{
  "n_layer": 8,
  "d_model": 320,
  "n_experts": 64,
  "experts_per_token": 3,
  "d_expert": 48,
  "d_shared_expert": 256,
  "activation": "swiglu",
  "moe_layers": [0, 1, 2, 3, 4, 5, 6, 7],
  "router_score": "sigmoid",
  "normalize_top_k": true,
  "routed_scale": 1.73,
  "balance_loss": 0.0079,
  "balance_bias": false,
  "router_cosine_scale": 14.0,
  "init_std_router": 0.0108,
  "lr_router": 0.000566,
  "vocab_size": 13299,
  "norm": "rmsnorm",
  "norm_eps": 1e-05,
  "tie_embeddings": false,
  "optimizer": "cautious_adamw",
  "lr": 0.000834,
  "beta1": 0.9,
  "beta2": 0.99,
  "batch_tokens": [32768, 65536, 131072],
  "seq_len": 1024,
  "train_tokens": 318900000,
  "steps": 4901,
  "dataset": "wikipedia_en"
}
Below are experts of layer 3 (counted from 0) of a mixture-of-experts language model. Rows are named router (the router's row for the expert), gate (a neuron's input weights, with its number), up (a neuron's input weights, with its number) and show model dimensions 192-255. Each number is 500 + 50 x the weight over its row's rms, rounded and kept within 0 to 999. Numbers have three digits each.
Before each expert's rows: a language model's description of what the expert responds to. This comes from a sample of Wikipedia text that the model never trained on.

# expert 19
What it handles: List commas, closing quotes. Commas and "and" between list items, closing quotes after song titles in discographies, and music or election words like bass, Billboard, Votes.
router:506493470635475626562511451552577508484540454513468468508496470436392480542533564556462600449474546541483519476418492569513535533482469576441470505348485530488548493620564448500561438532510495
gate0:464591479543457471481466555569430513486525520438491492558453527498487492486465487444555482474512493466430437559473486527583530517432492479528483488529490511453515569513568566564534487446524596
up0:570476559533624424510570425419442473545486451437513523568477486570578527484545407507419503466490510485462514575563475512442469545526552548503588592486520543451481483465533539496467525532471515
gate1:441538408530525623476552529507546395496508554437495496479487499578513541533494552547560512484507535627442455548524449325620486541493470457512534479559485551522513498546587450534527482548529467
up1:448563607475535574571653485422519489464474547512471454455499510439479560585431545555524494606538606507371511512452533463471497555492473485473496453516524521478444544501510477506571381536524460
gate2:432482480546496553511522517497505557476515472490497448484492440559520459597534439463512441534383474494513488465478554557561447581444413558561526386471471494546467465499505540436579503529506496
up2:565586509472515453551496529487412421509415478499567549574459517530563525481477527516568539514543461513461418499499465498485493476486572472395486564549518502458469480472536565440460563481534491
gate3:577452491620513482509541509526498522492475567546531464468502407436528440471487516518574509500587454525529477505356433510520504469465546488495535564429426481557417567499625534510491527549595531
up3:486446598385504510518524410521480506512503500521502563489465583529561410518535469489410484521510487464437493501520491478498399472500559429573481426410544694519468435481495526517527495483460494
gate4:433507601574469482470482510586461550507470489476581484477523510459452435490481536565483537445533471511507550550488511525543430511427525504482555486451554537503383515505568481527565564453544523
up4:447540450529439515486432506622518518478547454519509546556596518411496447449463612514505510556545483539421470482476508552577384515455469569462471460456506508545570499511542506578564561458538573
gate5:480552510421523616580503482471437562539467524517456591528444482523533522463476496495512478465541491436491454389472486464600417547543501511582489621439555507519565531504457487486523457520557407
up5:428496524486563581536456585547584394571585510545460564544501519558488513568528434506443509457481495510484441531542356533504435552509543427484506529461550558474466537478472542426479421482470361

# expert 18
What it handles: Commas and conjunctions. Commas ending a noun phrase or list item, plus "and" and "or" joining clauses, names or places.
router:548476522557559604545518436498605555485448525539521539540586453444503367595490490507445591422527477547446509406511502527535555529492517489475526585400492444490528457533565469415450454514505481
gate0:504522650513459454500432412471523530482503615568490467514511525457436431507583531513535470553516464507498536481478508549418533495488510511444594511556529491516507455554477488418472490459510543
up0:516531570452503515485450426532438505449493544532600505463528461495514409504551481550498510556576463493490507506536419627449546468461508461465565576560559522555497357422576585421455551459551613
gate1:395569429473413450542495603511502348492491423507391577495483464450450476497513515497504510571484485481542466533602481547485444593523526509565479603515530490542480544491521445497411410431605455
up1:480567428450542532477528564493528462527594475520536626504544483508463531475526488508428409490426480547558534540462468585517534548557534463490590501589551459542417484454540534559422519471466562
gate2:445575501499473368509530516550633451509541553563416558503511501505571554520518435545561517513556501504531467468491514432468492480372499476610535555495505465498414509477443512489495526489511510
up2:456590454450534442502515483481546460545519430592523624496508553553562553471461456457564478512499502471562445466471526485453573516456498447547444488537545448484443483426549562564507546482567559
gate3:420488581583400451432386499491471492531560484473528471404548494478509553511530365505607513539555477543449449472501490510498497512610501478510510531563540477461507436530475477479481497404581482
up3:398577536553482415471411522507542409536518501515485452398499430482479552470538424441616506587474482529499477563547484498532412467459486445512478530497505461480509436604512444418572564465577516
gate4:511522484529394524535520576426579491443507514581537493508537522443586467462479430477513573461535487621477485469465420419437511474504546537632434554483470484513405517532433520444519479449552566
up4:550509492471414565544516583467562582541494476528537518519562520521459453426493417502470463485536491535555462513442452546479548446554502452488499515521526421517446514460366574499444519561531612
gate5:454434464511541481532424515503493506526495509521544460485562484562607471474530586518501494449448493506492464489507443504552466500506481471495450518564539518566605519546548530442454536558535550
up5:459490496500469520490588471543462386499524496606421560536490497467467477531448559555459487521569479558559479561547498503503484592527527573480405574445476441467426506452538501456555405399572498

# expert 16
What it handles: Coordinating conjunctions. Connectives and auxiliaries linking clauses or list items in prose, such as and, but, or, as well as, including, than, had.
router:467460540616488531524513439467583586460529507471559443557500481486580422542478505490442634441568489546421480484471504495554491490432488536557555537422465503512489504512556514416499443501572502
gate0:536459438554495473535466546494560579475511458497499408532514490505483472582611580562509551471460523604529579487487570567536463531496450519472523489553531535543487461503539478514547436506379448
up0:483504517541455488551441539503501488565557482566447506528519426590517441515575493619440521495430522526494512580402549549515420501478448551470498471482454534558501524580522460490547533494492468
gate1:480508572517471511485401427490564529531556562537574464461535475508488577571590550470542494568537355415518441525420510553465521527605487541485545564601550540561506318421507510487476434486454462
up1:493473521565469537577488434459535561479457590462551471493509551514507517596556438446455519482620469502488492509430517542504504460551439603470579574521524507507488406416464505472477482459490513
gate2:527476437523399451521537590476516461430536518420463498528486580551482552460486521490335485519626474385496499513544524413486461539531484566522560611496452494511490554484429456438397481541464459
up2:465578465494552515540396418493477533622433500574461528534468499494486566539561419425599447557438471585556452501478436574457504524505480424499553468490540470512510391599546486492540483446497441
gate3:450547494492524480517472459438525423474354498481512576542487586495446424587481603521551471523538487418535478481575574538464524603477460439493521484539461470493454505433490496449526399467502489
up3:483515497453525538485483484450533547462475421417516444541514430440465494552462527447533499432577577586577535366538469555535544439493500442547510473448466506465478461462480563467533477438475586
gate4:469519541617525522544548481533498467506496556480524473511543540559543537512462550549505517482617508488547475361469481595543594501482527453479545468496534577465490551461510502575429598466546500
up4:463623389532476424425475549471628502533542546555504522407508541613531563537524579483659515551412514450528432450582506507455513532439565503482420557456487457497448558470504462545509451461495463
gate5:439502550546503500508476465517500428564496472556458484456514451643469526472534500407420553481518485404507494487531400454484521505651502464471385583499476479536487536520478458514447458530502453
up5:573475455485577496509439537542615463460621603449481508507460612450464595491527528492547509460537553535428545522547559514542431466446470555479480454554498463455502518531526496501539557521462514